{
  "d_expert": 448,
  "router_score": "sigmoid",
  "balance_bias": true,
  "head_dim": 64,
  "qk_norm": false,
  "extras": ["capped logits"],
  "init_std_o": 0.0394,
  "optimizer": "adamw",
  "weight_decay": 0.077,
  "decay_fraction": 0.947,
  "final_lr_fraction": 0.0,
  "train_tokens": 769000000,
  "dataset": "wikipedia_en"
}
Below are experts of layer 2 (counted from 0) of a mixture-of-experts language model. Rows are named router (the router's row for the expert), gate (a neuron's input weights, with its number), up (a neuron's input weights, with its number) and show model dimensions 0-191. Each number is 500 + 50 x the weight over its row's rms, rounded and kept within 0 to 999. Numbers have three digits each.
After each expert's rows: a language model's description of what the expert responds to. This comes from a sample of Wikipedia text that the model never trained on.

# expert 7
router:398497413562459475495509448405403491492440548486524610465478431496500505501409482539580434410475549627583521439511421510475393488499614457382490581586445514382465501528550475501538550536527519548467471452538385514428487544486451514484489480537484558500492515470484489540445407509463535595506470528512483494493546482417510453483504529524588533548508574480572598476551433519497454459453454481445591470483494537456516481446566516602480491525407520553480555483509435523514510471411463539543477474431472529484469490448452506523494552541488433470460499457437477417558517508382488428
gate0:499505560530489449531445466443411453492440480511492430507517440416525450426508476539446505461464449556524417510571396443555392563472508480525460487553501472480519472574491436558540534522492527503529601489490414423457511454498478507432580522530469504507526461458427515503566445547428572484570472558519526525426455513463560403421512430466557544457600663500484546467515532498439534507445490529439451616526556417465564511537564471567415503465453549539535420492447527553537539573431477524472565444520473503573542436508534510588479565540408529531466565471523536481461520387450472435
up0:505505588559478492489490469443431426454447528549533441529475490431573457406511520508391482543407363518544403484548446403510441524462498508455525476542539505456480463534464438554514581537472504527499692513486473499474578485474514500496581503524478524531516462485454502496577493599383570521516502516526522535458507524432579439449495466523542534481533583531481506440501537495421489565452503546457467610500521448467571550521551431573428475411453560591504434499469537539530477533483485457472544454467489503561548367530483437576453569523420514535501535449538573485440584450499466444
gate1:504420534541474404537436566436585453458488431606502538594496537463523474477438512518503499631445448545478480449541438571526465474647581453529442627441371466491481469514420487515461523471504575521434472478561475490519519481607501560471486537475541584428512543429520489453434551471448478500547419478420543543529438504511602482520477544468510532558563542418536435503498467519459590587493494426504469517418429483493527486509567518507532475471461513455486473526439547501528413457510548436452513548537539493563417550548414501579507524487484526411524496476564501461531454451477516394
up1:464481545415593555498507417517471521522543567411456458430555432522507568574603523483502478441539590427504558568452535457490517535394467508490554452531644580555498539519593568473572481467489448515560532511445460530526490559461526508508460439534564427520554481567495497551560515523525518445451547512477496447454532475469458539405528394518485455514493455611443602502488531451543416430522482590568523464555614496474567565514470429501453501540542480520521515473485485442497548489451415513510571488467429536458539450531600468483460428521540493593494558486420495466450593492516539585
gate2:434538472472423415527459430491444497503487506541526546475480524472455550531476490483555492482587530452514497586561526637388523420557603539445537505454480490506485440509488505457531451498522489530377504569553539483540522533534536552477411525438458564544536571564457561521582491511440537461456571525465472531557563512439550504559475508463496453601462562465474553465492456569517521524611492517514452351621501515564560493504489386510427435499482466552492532535438510512538478465540479423637411517487538522444605459534519518556544572502509430481564483545466426465487444509490408508
up2:416522471525466412533460417486474497471470504546532526468509559514452524538526510487555519438580548456526541563559525598376514411552591539507557507474505508484537517523552513454540475497520488565380548567542539480534521544541532519442426550481451579513535569533456586549502483473435498476428602499487485540518517504491514452553444561494482434551464516424485604439499471586532541534590485488550455398577480522561541476497507357542424482487539535521494537565446520501563520454513478477679478484493559490443614461507531533591550559461481409490506497567442413505517445481510396504
gate3:529494572458538405561503568442565555482570414565553497481451453483525493502474525516555500591447440531441473476460496554485485508401441543601533557397517513458492556480434459505430449506459460390501473521501400569469521567553503465489497528526568489498522449496481612527455507467458489493558421524436556503507572539525510522541523489479535448466556527498498433416473416543566484456539492572435491591596558476441488450481429455497465470568493542562577513532455440530397543559503504496459476498480433410556612453481548515516539512393564453536614497583493476440411471587579493526
up3:443559447514427515442441454621371447554462552455491468510487528530475544520547524462441498417595562476567497561557455449583492488607577463442428471526495491511528546552530546453595528507558525606560515534504573433549496431461468484533522506446439476423486544458522406499564454533494444455574582542550464518422459429518405519477487510540452522551452512525447544585500522450496499485513522498569513462431445577566461495560573533534525512446511493525478388472497483470590425500469502511515505424457533534517431587473472532444457475526457574461404494432461472572562573437411552496
gate4:501487522578471582509451468422454510537525467495442426511578526516489404507533405424488451478464432499501443473482417534562388597453504558467500553526551427554486546606451449571556544470563561495578492506538473515451596481499534469559474433455519524506491445459487516541543541537462500606543488484441599498556490587443427425534555430454512533499581555473553464553458551533463529545455543575505506553435581610540535486530511549589556373607512524564463486522601500525461535534497518506568526487456444479559505448540466503592568470442504526468523548534530508473526526573609503487
up4:529484501605469588522474465415466498497535518465510404502566511481512448506544421459432427475442396501478434496427390542550449613467510522467564571519590402483505511566401470526494534481531552487520486505573441580458567452521527464619525469439582532498461474468480512610527502541468503554547471520435612474542450529429445408496523471434498520471552537506515474529462571515458534531429524511545510550456551565547503488592479496560576388610495595495463497516604533496461540556519531512536549428462455492506514472556464523525545481484439595479533563533516516474557523577597451494
Description: Periods, spaces, section starts. Periods, spaces and dashes at sentence or line ends, plus words opening sections like Career or =, often in election tables.

# expert 1
router:399486412561457479500496447402406498489442547491523613464479439484503516490409472549582435409489530624581520434515420506492397493496615452378490589585445511382467508536540476516547568530527528541460473462550391496418491549494450520489488472528484561498500516468481473536446409520460548596510471511520481491483535482418508440481504520511587522552514565481564597479557442518502453476447460477451594474485491543464530482450563523595485485514407506549473552474510437534512519465409459529533466472437470533478483482448461508525491552540487429470462489454452494426560526500375487412
gate0:508383531460508481506382561388408415448512435561551531484413630528415546473476529507562484521469535538572492379563490515510582481470444472488504504483536511517465487636422510499564564557459576432478474510506496438470450461512481566508542424473520499551505545467474518510501518476532441511504530444500579419529444531611550541447378553539458440457542482545451473402481421570489505526501531592479501537517484461421541472519519468496490512488494450417476581498451502558545584423517506543475408540421485417465493523503474548560434497477481489493393481548451540446483444486541542587
up0:480430468535551498507479543337428386542528423513506538508440618493440478460458481524534464533471561469540539429564463571487517538508456515514484524480501490457491432579452514400444548535492579480503546544520591445422502510490530589476522514410556553590521539509503594437432489431473433576539500502472554425536460479597534480474480493579416488456502527528448477396528407502491499549466609558461451477506466479452568481484561429498435493476429439452527587526503513519552619422522491510437423502435462417458422542470495474554434504524532500499458453533408507415494490464532536536
gate1:521471465426523406486493481458536479486471558414493405613448419533483435546492416510566473482527557549548516474478450514550493479497507530440498496519471510513474471520480479417516474573378542463562424593471487644485508508516426504454479561579516536452512511566396546469480455476503511431502491431498435532541528441457477503458528520508470473523418435425491456457440518526449547440541524589481543524439488526540403457534458507521511511536404451484444613591465481459400538529446547514527458542434470412477507519396508439515634441578392459409428557547505452500518526512511567478
up1:550447493505519528460510542530502507482506484611500567465483510507513463399480522571493527478409430482401560535440491428539565507507465508566446450530483491470429531538453370599517506519491492546484489534515565442531509495561532547568673550454535522443485502461616428526446652412514523615510509595492396441486570501503477582533512552531447519475480482552486519516597408566518483465415458488475481420426560450444550408487582529538444484522578475505481486424458541443566569543542478463530448544489457489489543496580539490540493539483508528467502561503507558507547554468426526512
gate2:523582536609519456557575551441502442503416540503509451446533537413500482487461465457629475460592484437514531419446394518566507470513494480508503503459435478512489468486493435450455543477628521554489449455495539458451465453545468562495536382483509524457456528525468367405412602470491429466472485507529523457527536575523434548505434444462526484502477468453570416538478544561600421539529492464530547453496468469542477475504492428507426543529515368562538465490529462525593447523520543567510409563441493462532461534476542529573513504540568455604531445537539476495531518550455469392
up2:475562505606557454507585504506463477441503539491521429446499540425457439505468469528588497452579501483548544430483468570567472414555544474570486512449445431476467502474507474475465526487542496585521418448504551411491412377475430586474498443488564463447509486509429357435435592512388495407456460469613561483482505506519460577530368470460565494509522485455495468508445471533562351524525492482521556464509427512507469421438474481489468548458525453588538529495538507517513530463510493585505345509409515469494468507514515501596511514514498480582500507503520493487531515510483466411
gate3:448562492527562429539556461562544587500445503469472558532554519480555513590490531520461546458614522552509433474495444538399480489603454540433566571511411509547581601495462402470438471431495495585478386454541532426500464502541439534462462553534611548508452473544557521495450478522537514476517512467542488501485504465530452444454535532490441465368513472438519511470438447511587449513457502445490513456540585535475563429469455500499589565495519466452582560469506417508547525470426462459432589457409492464545518546415546541491567588482506494463575454501467452447618482559514483454
up3:475577552548539459528626494611598521447462545433458541589524577459455487559549529462458547476531472538507471451485434492453479468594445557495553507517465575597493541543489388479475499417497441529425441519430497428495432436531475476455407475564481536505444514482591451485483488521527447530524547472492485471508429396514446518450513546492411469412423440403533487455546462606604479499535452556517457425555561480530473486494449482493548513511506531535519542485464418499554451492470522489470519451417542478589528611381497544487446586432482464532536508464455461512604491575516476538
gate4:514494516442476402469577607591538490526480480545501528523534458534469568499490551507496596465421499526532475533426594381466533479489437493512573580511472455512467392536541519520556450484449538422559451479521534614636604587473501487446351465532431489516482567479476515620454470434467591504514477553397509431539445510545547417468542559501568554447535513512478570439577498532508540538516525397485526466476523447426542596490503508551512515481479489456509486554554507473507467469459389526488513491513589454468487396486472569503539471515508468497452499485459568525582515475488473435
up4:533539482546490620491396415463432497458489505411441464490464511454471446524563473447573375541560464530522518479585400630525491534509556500491438455484516498503554625456461508489441508516558497513472521511502445383396429446548471510531620479507553489490479453529560470389533536496502417450512539482634449488465505528441408557516500465510454435531407513511538420551416511531477458466476443545517438542538442588590455438467469532414532465529494503523480516490431515512540533550545634524520544516493477538540498557571542412519446525486475480489533503523546479480432464528496521574
Description: Mid-word fragments and numbers. Short letter pieces inside words such as l, la, mu, ed, s, and two-digit number pieces like 78 or 90 in years and figures.

# expert 0
router:397498485612461445513579438431384460469479579459558559483446435510478448464408543485523465459517495614510511432538481520472412463508624494358500556564447523355413522486577477538515501599496486527458435495566397547438522520501418485479512477499484575514487524493553532512483498495436536581511470488469463490535592450373544500441471518569533530558527581483542508524515486566454514474486466447457530482506521520495499490472530452496485576489448481582446512467485461483453490491438450540464482424452460497559397492429456479506517539589404499458427519449456458409569510484465469437
gate0:404488450598486529582514513453441526444530471385526545557540434482519391403442456473541425508544526561471432427529484576428542481518539486482406494555411516408471552531573527548458488523459512459507465589531476519517600493567421535528491573471468567503519526447511571490487431494542477536496396498521456468554568588450524542461510503458442530490463554502493577623486466533520557482404460496436508391480550464537398481521579408562559458446383482501476396484480473546502450444391503458476431439520488473522423518471469477490503567502493442510514488406471453503524511484479489514
up0:501528433476469532609442521540488479537563481465447478527511500548510468456516543464531475517482467488511413444433537511453527516500454432570412403517521588477384462493532475463428471533411518496539520590510590480576584427484427500454484530458429553471555426487467474506470502472503556514546552538443550459558456549589506500499469507420485579445480516475411528603493498552502555388520540477516325384517559449512469498446516468470456446568423462483510421495501498514536401476491456373544533507548461407438469503542567392524498487550509447479577515548439425508476484428492473463
gate1:447500471575508600518506468557462431523516567445535597503511534460503394582475543467509433596497543516539445427567491525463440484507520430496464405481460507544547457408646539446583519569429474507460430544525487477534539459596491539461544442527550568538542520464558503467599460556437404510475429567541534496475457474447529480482435523478446435517465542534527487573377421498525486423465430478677525515470574474562570435454517538477522536470491515595510477483446497455509587466514491445498512451452475513557587502515500479426451562547460532486491510421544544512515484462513571460
up1:395451480522486628519524446508471404539524478448559529436454485508488377515463470505528440544559587522526515412644421498493469578551586492469509482552464510481483529525601524494549485462558461582544456465495500513532428467506500547513499529487585571462471501468541403518553456506484450486449497570528562603563509428500480584488425568487401516530474492522447480560514502533503541437499449474685574585419456506546539463441446481468595571419456433475547521433469441434477485557523491521495556410488483514604478551447453472489512555485460534493481492433547484481545511517467488527
gate2:465542553477523400548578539509486456415505523500517460493487442497518588521581560549558522428492463506491502471496614531549420444505605522444473472531478442441513565463517462509534514508563599457484497449523468505504517454503414501505445461427476550544538504483525499540472506419481451436543401473514443520418566643461573474479548560499464423501519444455462547582457496565509591413562558420518525401484454472484538604532540622492427513553460500555503583520493608463529570512498539498504425538470502457560555441470485542564425432571478542445511597433586553504546496500538534472
up2:441448479503563478568617534478480431400506498452415592431526469483558605542441454504543458444491423565474519467535520642499460459475491455450558630466580428387482511492488466510436532457525581507479470498537508482520482418549464509471507372356517547478546505403451433536497492490543564511478508500605571547461506579483523424483418553485553475504538458502472537523480420544479543518586438369499505499529476545473538543403513529537436563464504559493491495487471470505562472571521495516524511538508489511563578494438521518552444450497623510458490487487474489470588496539471477452
gate3:400608406526507558549512423455473488493458494441500577469550437493478390530368444425380420483477483507505461468527473474468449494534487496519485568467546540399422524552501418431492568557520425500450424555464509519439468493491514436516574509426586522535482457515511489508510512605525424511494567524524525394588446501470535505499549503527503517529450470567450520505457532529457531539570440535486443620583495558471558436467555452519519449475568426520462449488485436575419469559429534512421473416525436441535486568498487476487537501566418490414425533541454440431547530520544494487
up3:506508505451466502395454461483465454378541513443504523565464427435510499495536460487467420441509541508550541572593514511539489516561528512468492546571456450466497472370526466467615512422487541445490466439462472478524552504427490521530503484460479518531516509537494508509493480521532463457454409522526478397448400460417475393447546336485602422551411496482518480550469555458583423502467502546433499544467439481483525531458484538517509553482521539435592512519479393525433534495409449499501531514515521491504521610463477623463444513561384438497413508494578595524501493498476475413
gate4:523449451490491510494479487411469453604589506530605463578464458496485473401456465572514519486475547497486425427463496509509508434538441519479417468541503504495501557537520421485495526535506463455560538584590488544433477413573519531513479529570441560498508538524511548501460484588433579481510478515479409464495576406434493510442521457492572598472459505480485565598539463561481545357453480471471486510441509500496508554541492449550387451415537506550520513546450565639465481571510450456528509487487589568661494419501617449489497443513490553496546484488562502562567476489535445513
up4:542528508499528501403547560529464477505456485448522396409485472557491637556549546442496501510531389476439615621529562448511417562483557505537612544451531473576475341450566554589520451497441528490534553439463449517546526463519548475492466512490534485528459456533535524429501525512522482481475459617531491514553454544553499544515542594477442434543523528502568434402551628419535427597483530490557495566514422498472513520451467495545540445498493462493512492575477473429534573456474542495446462542493483493441586517500435507540532579540439510474485614515496481500461449481503486534
Description: Line breaks, headings, list dashes. Line breaks, == heading markers and list-initial dashes in infobox or list lines, plus common short pieces such as one, out, per, m.

# expert 8
router:397497406557456476500515443408399490493439552484523615473484451488487505501408487540574430406481537633582524438519420514491399487496614449378489587587451507378460503537539475515550566529524518538462481462551391499424487547485461516476489483536479554495491520468493480538451406507461537601513474533513487505484540471417510447477497532514586532540515572478574598479550441506492474472437465479449597466483491539455519484452562526602488485517413505553484541478510443524514512469407453530544482478440481539482485487441453507520486548543481438461455490454436492425555518501368491431
gate0:487504529512545430436525489436526493471507415522481391560528408523543515439495535544482509470501346561449527458421569578510616435477495507531544469489545542489550500442542577546402532515448455509596502443482542533534669519507584547494517523517417442486498509488592467499476525447462542475520497584463428478446517558430445495540544430466489554504602437507507544481551535466485499398515575519482485426530536443470469592445545505481532595512474442589495430454537509514551597472538455507589528487582607513451445515479517518541477469563475545499531482508540511519478400480529388488
up0:578553503422427506507517524532499535515531490506497540382508563535498559540554465436554521413591592521404533459563420450474399496500518456419542434531472506451527587484457450452613445568520481531453470528514477514457340535527454442503547472439495569510508512565457518527545476534502477478515577446573547465527441461527568447502472581451475457532400492512502462568460420496576449539570452503507433544559550549538470414599388537503532431539524591434498518494458551524476479472548449473534479514457413377591488531482522545453440506466498477397495528506519521513495511590519532476
gate1:524521450553455420579554520492472411469568554566499404469499485446492446444536415526454470562501463509591502517545415476425583479420536448493504533509513539489580592473539418542530585462550543528579472369424477414558469592458421443489553448524503524492522514463560503480485486584437516447412553427558603516478548531482483509414528493435596413532460523451497525402475554423524504478433523449506552539526500438473487547394452491432538542565501520455429522445462516509508505581593523566540479506549523491493429560507548385510450525553545558561479468490471491472448556479496515503
up1:563493428518460416559553518510479416490564531562522418453515499407494442417516397501444478527494468495630485443503412505447518525397528464471447569518500570483590541453557338513472545445524573514574436457468488375544466543476418469502536437534507511542571484455538461484481492565457504487414532445549552501471588490469440525410497482453581432515463477420500522461469539464552508443437524463508594529525479470469495554426428517403530509519498501485408536474449491498528458535585538564485486490544572461492438605509571412533432526531542548587470476510475495449457541485445521539
gate2:469462487419586538462416510541575603487560446435529625563530431518546496445411489545569540441527519477487487515490410481473486501552464543525528551515501533508561421449430483600512533508410509509440557504507543567479497513491516525522604445513455441439456525499473495482480480627441501510529367460540465508385559484523491602454476498496423549474530567587569428439584511485523492571552522574425475508489541476423498461437535551520579530462540514474421501526560471551473426555418558466531537417435514485423476456476491611478475496516529521477454526462398532418478533575461476491
up2:502531474534502416564569433446428422530499530528496407425501516490417516519552482526464457497495459486529470454526590513571508532464558418457454502432462452492494582540564569392525503442583534532578514482534454440465556494504485534485388572531570495565608495485453515494520529337564480473473632469443512527584472514471502404564519487540554477458471458445429498558419437523520506439468526457532473528575445541538447533539474413472498435518459473511606529465484544524557568487580457540455501583557493489542533566532506415532501520483442545465584504515595438563516464398538531493
gate3:580589516544583504513492536503507494366455502474532538434489438516466461517484388539510483487511549522518529552551461482411437557573547445406447495488489466460569513461479430471489418489427567551418485460535498601477374453520484550579473415549590602507444507602506427460477593507548457472482454490421505534526453517490474483499558492628561425604492460471478464489490513509592455584497487439496476425464443483594430519482529509505491501517442512491528534432521444566450496577501561461548473452481443484467479489496578529517501516490381549542534411449448404484546528473437527466
up3:572619484481553484541479532515500533459442512447491475456553425548514548519498408526484514547522518516475530563565518441374435469574520482426468480446545433481486544465479406450503369505476493573393467519485489515518440467544464501574514493563608622420386477571467448457512485488477486442496542419460482532515483555520467536479513473609539508565490497462489485473505580459583475550537508410460560481539465535604507561489557540525478455465434501425436527456550468581461499552538550463461541423488454439466539499513588494516551528482429642569491469418437377490496540483495483480
gate4:461479467468562488509544399450504528448521550426489499527585530519483554482468411563473436457467603504517456548512480505501569413466496444507451513523488610557495463529539563439491552500553576546446534524468498443433469500474585471466464506442444464615453503529482480473448490512422498489499449521479497443529521530499507423499460426427387500498407549577543527531525457510529574536554661563471545387460592463475521550508466639485556468451462474482438458584510537484537501506439434554491454472500532459397497445427486592532526451568382499530479437614481552522471463511464443504
up4:462491484477609486497555461571538588503529484507432489542489549472589511453514479555443440533408605463475537485490495436537573541535495508467503495471557558518472472503464518451544560502506521513463493597435582487535421452451481455464464566506517414577519469514426467485469498555389524497516484525420582486540532559474522521411462472457432433453484486490573621482461474421465530509635555523501466471429568539485516582572523512469414459419478415435433517531493571568453476474518446505494524498500537386415495481431475541464499475596461540439442480616448476544473427413519386467
Description: Suffix-like word pieces. Mid-word pieces such as er, an, al, y, ch inside longer words, plus of, and MPC in asteroid tables.

# expert 9
router:393496408561464478494513448407401490486439552487520611477468440505494507492402475542570427407477547626579516448517417512491394488498611457384502586585457511387459511535543476508542554531533527538465482459545390504428482553483462515482493492528480565499492524469494480537441410515459548600510466525520480504484539485418510447474494525513583529547502576474569604470563441513492467468449448485448599464490495547466516494447565521607486490517402517555477546480513452516512509472412457538543470479439482533476486477444444501522482555540482432463453491465456491423558533509382490417
gate0:493518488520544536520678510508500484615470510543485443488546413468491556524522512497467548496474528457609617556483474503428478495493495533478431620518470464491525482513502503416497486462463459593532428423436499623470447561467444496462387514459424443444552556513484602552528437542600484422512436503563393449482510561433480447496526404461556476604503476545549507460447482502562452464529473521587505518429484498457465415488481542503432502497469507431587558523498470566439500432551486437477488476495536531536538548386527541514555528443458455427483508459412493481421498527536472474
up0:508455531411463494486405523550492491346486473444497570551448622541466473419502508510489428512572475514432416455504516497500576520521486480527498436476499532493539535497494546534523479560557560409462590550572503393507576432567611496499580491482543553536394425456500389434452537544452513597507571469428590573538430420563523598514469585465511531419484536414428533536573524467415552525453537535476461483544497440558475543508502453508573466508499488567429438430490549426544519524450489548541472534483457496424492423557485451504436501520503501511496475555543560533522465513483496479
gate1:489485518539503457412489486564529434598490455569428451579388482545485508405415559520519548516476558533532473512445575502481475435559513483438478441568451551434409464522482542512548494526484469477513544553436512570558527473499541492501457484497492484561541457563535473486397517470505491531507502491470470483471407566571412484560547505441526502491516559547560496447569586513568557522536512497448556596487504482563547546526466496551494420526416570532454423504534616552517590513380487558482522437542493483499432462506391503441463454546525576470490396564608440575421483505524367525
up1:484549441502475486492601603506560499534543502548550488491479388483477395563467486434495553518492440560532518547400497580445525430454464485508531490561505439469509499505571476521560484487498560477495473593461423478592438526421467395559509454593470397489474541535517556519452445399595491579433515508502497553548423501510502501585636472535525464562518570498489490438551530539545524515507455558504452518544424484471539517573553511545386515506485537450544492482525531530439425506548488570564494436477407447489533433492535591552527504488499510530552476349462421554432526575508552458
gate2:550563465546422542473505443406420410400475450562447501488521518417566488511408565527432541517454504430556571409456431407500505430489502463554562518457568523546492552519522534453440504593448479514490478505512490467500514498464413532450458520467518451552458434496456498442479567473468427384497512469439430475565456530461506427439469528466490460520465532506456392581573550503547499577481538491409446500471598437519454588498557490567444418502521427508528619478435523515474458538582417446512485450438490531537530505462493511545551498469498584539465594445561431536496466468478470387
up2:471432532451595470547484529587531609620559565403539495541495475521457473492591473457546502490587490576454423587561559595449511588506474534486450469568426505444509443418476477605519524441507539488485523502489510553494523520555630471524510467496484512457521566501548440532477472538523511580487506518523572512426548448579543597565532486541517522449572429523569606428413474555455501456501555489541541500517402561475537400443450485444543548487474565501454403529540478451504524513412568581487526528591511435481505528544519476483442488517497448464512416524438563479519528510522515594
gate3:453380544514492463577578537381551537474551457509574479442471577494504459570492546507480481573421485522548516392541450498592574449505485537478484540486536546491455569473505555497455580541429472574412546481504532446447445559471437473501378478547553396477588492560482546531443514547486522496490535515521633479500559444466461463509542503545482538450549471595440572490548523475506470560483506524482489503489562490475528449478574575534549514536457483517582461429510523574478499452438488549466511463447455534439455527549610566561443584525452546528421521545554438477579468498400446385
up3:506489424507596491543521502447540444417415462503539445490532567487481597493472565536585523520440499517591514481560466471574535496576497521547538573515452469498496518481518611601414544466501479516472540478440519488540409540537463521532405494560498475512512500453528599538629447532564452504527449510464546508497559521507510593576524509487544564508514465527555488512409481543492457582561448641473486538480453518448587505399564623502470495544508498460542485522501487504539567482383489512489534493536445582594564487476493557492533401591389530567477396557495472474537458515546506570
gate4:419425489506538417671508530458516473527398479487507524535446418562443463520464548574434506481495469497541530544613446523568521551432497431438435474470429548524463420500402401505518485531512502511527525436513532548464471574471525471515483545494582532532484495441477368461434496494434497493464478499543559559349539557458520437413550592511535601454465556555478482438507471551442535521464429425538529494539474625478452487512459434546547491517507439511565450523450503474481626462505533414397478478500472535540578514568466482547442591484510484525502513531510522482485492522549520468
up4:436466457490545485518431560382502521513471506475602504443579464498532385627456525483505490509533408463570532502625458513551578505437472523455463542472539538456497559473442454504532483554532464466465472420474554454466512460456517545496515438518510466545453521475463421469467514521441471537509463445486528408539495498482502545451512456491494557444473452445424468510437469498504555548515425563529465508426617529508457459497458405627439580459614511569568385524487506532535568479590497513502492522566540418617503524515438510426507556429455485500574425512413547436492599507478435529
Description: Word pieces and Release fields. Pieces like re, or, es, ar inside words, Release in album or film infobox lines, and small numbers in table cells.

# expert 10
router:398496407563452480495510447392398480487437545499517603452485432498498503496411485539577429416492538627583515445515425509490399481506607459386483580586462503386462506534546465511547562541526511541464465458558395514423474544488445524483492485525492562496503516467472498545453410512451550592508475513519484495490547478425499444476497528525587533551511575486565602476563435518490446474446454487447599480486484538457529477450570518594477503511407519553487549486516438512512512475416454535536478465440462534488480481442445503538487550546500425464457493452445478415562521509382489431
gate0:466455485472495514438514562579535442483598616485488542627473578522478519510616462447515520526422478530433450530552485549510538620557447482476523472561479513462564566523561515499489504622482595505536566563512520438381444407564595532440467570551489479517504529434490504495561442447496510507476387547453544450420541443536495462418414489471413507437488537464474576521574487510571561478472513525498481463513502542550472487529491428568576436514502445491487514539568515481392401518522589508543568535433564480488521399507510564503533520487438521574432485565533526543523473454533497499
up0:488462490516538531398572518590463537490606431523443541472554514577514480525549517478484535575461515585518477576558429624514495555574531533589545573572440407515493518538505436554487444509577501551531488643524429504521525508545484458537469481516463539491449505559545561483492384556531544475501507524406475547428458597537501532448522518558529533558529490506524551520535535452468511537433581526472513488591519492495423473502581513511452481505547428523547474469534477507425479466514395533602556576618455555473473448534457503527502443406524420458492523515553430352528461456524475457
gate1:555494520523462493467609491397491622563404544485449499492411425455376490509471552500483471489485513443475552555484540474502552491504495529465499489426544546504443453557520489411522595502493503521537506492573470564492391452483576545524440463478535495499566519504487639551528554535491421522405456524448415473552402461560525458498483488599574576491489537571492473506463469429543522461543540513521561519463426463469563517470574417529466523488545498471524543595538559472586464601516506509505512463385559462509495443459534550585484520559483383498487511630473543497490479506605543541
up1:567492508495455495439585489409460598571415467507470506506380461466388524499503565501447449505506583434510534510489525532492560458467519518474518500426533561501409517525495539419509569497540502480543469519560445570448395459505508563543454448523558512458594506523494586538548553553502429529374495498455449436557432479528597491482506461582508561491511598520484486508466496421512424435545523514580584529443451514458530551466553404525479522500539521538483527555559574477568481593461436533536487475422508520481475479486514609596476542537500402482515520631458571502543534463591540568
gate2:467519454559526516551490517480466566622558449405429400477466491569447596548516555496352430453464447450507482525579435555559512534460453528509522555494426431484525568581559512546461530524469451596562547479507485602439543474570506544456512494468516518544524551580537527617497496493456468527533481488444454545556430469531559422515420459508517405446536460440586527464505469482575489533595479474450498586538521540508542470427549431570498507477497420525547523578522411442571477462539523518542458613519448499492468513444447500462447498575499480431433549527506507574486560436549538455
up2:598481515441534557440464471521556471340465546618574557522539575519462486473448407516634508503536483547457545452486515477473468521427495472508512450434589530498568489429438415472528459509526531488534466496505514456519393504404522520524503486539446485485422454458488491430432527496586467488499541472527551546457578482417444590484498501455533576525514556513477499520491565463437497544484490467521484413423496434507399537482494564426442407472523535471463388374507480555471506523528530456472472471495462483548501507592491536517596541459508483574524448466447477418548383551452470603
gate3:552507431492442457525504556476447505374518570501507526456550445466475585497503492484540574521549496437512494486472451505457475512449534472551503457491511473554552543450521491557587367625526596507436500549464436565451544567432541518469540540499508460463570426492543591636511520486509508556478586525595503545463493515542404581364501573492436496506564521569581473499554524543506494423539481480519562517459514480548444489514500489485450493318520558475538579603563561538539476518434506444489456462438558523479540524511396503496554481499475544527508475574512497543464401457485519566
up3:540495510515465425536566550540464500464471471430535494485541566477516447445522424557510446476492538519526396469476427493499471560479530473476438592469551527491578581523533529534436606385518614467537406458482452531483476421423548549523458481432621519480498473390531543558467478369494483389516437461520536579444479550517513568470491502479501510545482544482435498484471505449510463634459467551460535489503491505573510472497576552498506473441504456618500561492458534520455527575424511513434435634450485518457473418498519498560537582485488480538618564538477584449563532488475533550
gate4:522496566477508440493565526442554421537500516469523473446471567492458525532513441460482508505472464489507577490560422596373492500462481440480517565433524509530495454508492468560493469402504531515552456501526518493446558504511451532457438552448488463414497488533438504439400459490540494427621448442478496450500549533432587444541510442527464494382504555559615563417504410425455475512418521514444507465518456490483601542513501502547500594477469498480359490513385544441446466505516487561514495466558531558484592492470519556572473462504460494560471597558610561487525583445512629451
up4:489401388465513512540462518572459492450474471550484535534565402466563516470486474506517481465529590464492418472479524422551495550586528537584447426578500459505518507494547581499484526546481463496479566543486513512573450481445536527520556389585466505565474552500582497565586504514479545576426571485473502540518434477580464540424492489496515429566520439468396430623533562566489554537617433528558515548501492533534425458478503511444502402532497476514524460516569492603535486489463558460517467495469486407514457533548434422415557573456551449443562461493432444567440464535461395519
Description: Information in infobox headers. The word information after Background, General, Technical or Career, plus mid-word pieces like vi, ur, os and possessive apostrophes.